From a checkpoint of a small mixture-of-experts model trained on Wikipedia: 160 SwiGLU neurons an expert.
Below are experts of layer 2 (counted from 0) of a mixture-of-experts language model. Rows are named router (the router's row for the expert) and show model dimensions 256-319. Each number is 128 + 32 x the weight over its row's rms, rounded and kept within 0 to 255. Numbers have three digits each.
After each expert's rows: "gets" lists some tokens that make up at least twice as much of what it gets as of all text. This comes from a sample of Wikipedia text that the model never trained on. Tokens count by the router's weight.

# expert 10
router:164164091071158129142079158091154170155160167096093098159148160163140096092092167090091152170100143157129168179090090128109161110155089155146173123087152163088139164165090160088075163094165085
gets: " B", " of the", "7", " the", "30", " D"

# expert 11
router:139152094072177110160077160087189147122187162082110122161133174159132093120117145099129179148108109157156142194121104171104128096176071153134166107116150140117154142128095154115096131079168092
gets: " | ", " ", ", ", " (", "| ", "; "

# expert 12
router:168162081085173125143074155097160162146154168095095091153145158160147096093100168087090149163101128161127155174095095135109168112164094161144174122085154162094143170166091159088082152090166084
gets: "|", " | ", " He", "1", "- S", " high"

# expert 0
router:165171088089171134145079166101158177148151164089083101151147160159147100091101167086086146159101142172121157168087097139103163111165093157149171124089157160095129168166098159082081157093168081
gets: ".", " |", "0", "1", "2", "==="

# expert 6
router:128120066112140108153149133129153143128142189106082117161155190104147085082097175079060134146114148151107186181105102083133163127144135126137157107106117157050129132147099132102094148129126105
gets: "1", "2", "3", "0", "4", "5"

# expert 1
router:112161133111142094140134130077156145117150210136097091157098192127127133113109156120102167150118163193129120174102117130099155097168062165143130163088137174107111162178099155091110163111188104
gets: " the", " to", " of the", " a", " The", " of"

# expert 16
router:157119116100166106121148140109156168171174144090115068152165139186126120118111121120092151139110142163124147157122114124053143077161098184177121140112189155124140183150098151104123162142226109
gets: "\n", "\n\n", " in", "| ", " in the", " for"

# expert 3
router:101125094107142098162174153100155154179165113099062127159185135139190053104079118056097157190078107130073170170119099170129133145166136102141108106096139149147164153156082129131155143116140138
gets: "–", "ed", "ing", "s", "er", "y"

# expert 22
router:130217122066185141119110163112122141148161135095124113158150095190171122126145120104133170137121103165080152120102099178090140094152078183133179168094163137110157137116102150108167159102137068
gets: ".", ",", "\n\n", "s.", " and", ", and"

# expert 4
router:091118105096161121148058167090171152182176147109112107149147125174156124111075133124069151134109123153117145148129115124107166074133083196151175088070179138107137154134110147100111159096150108
gets: " |", " | ", ":", ",", ".", "-"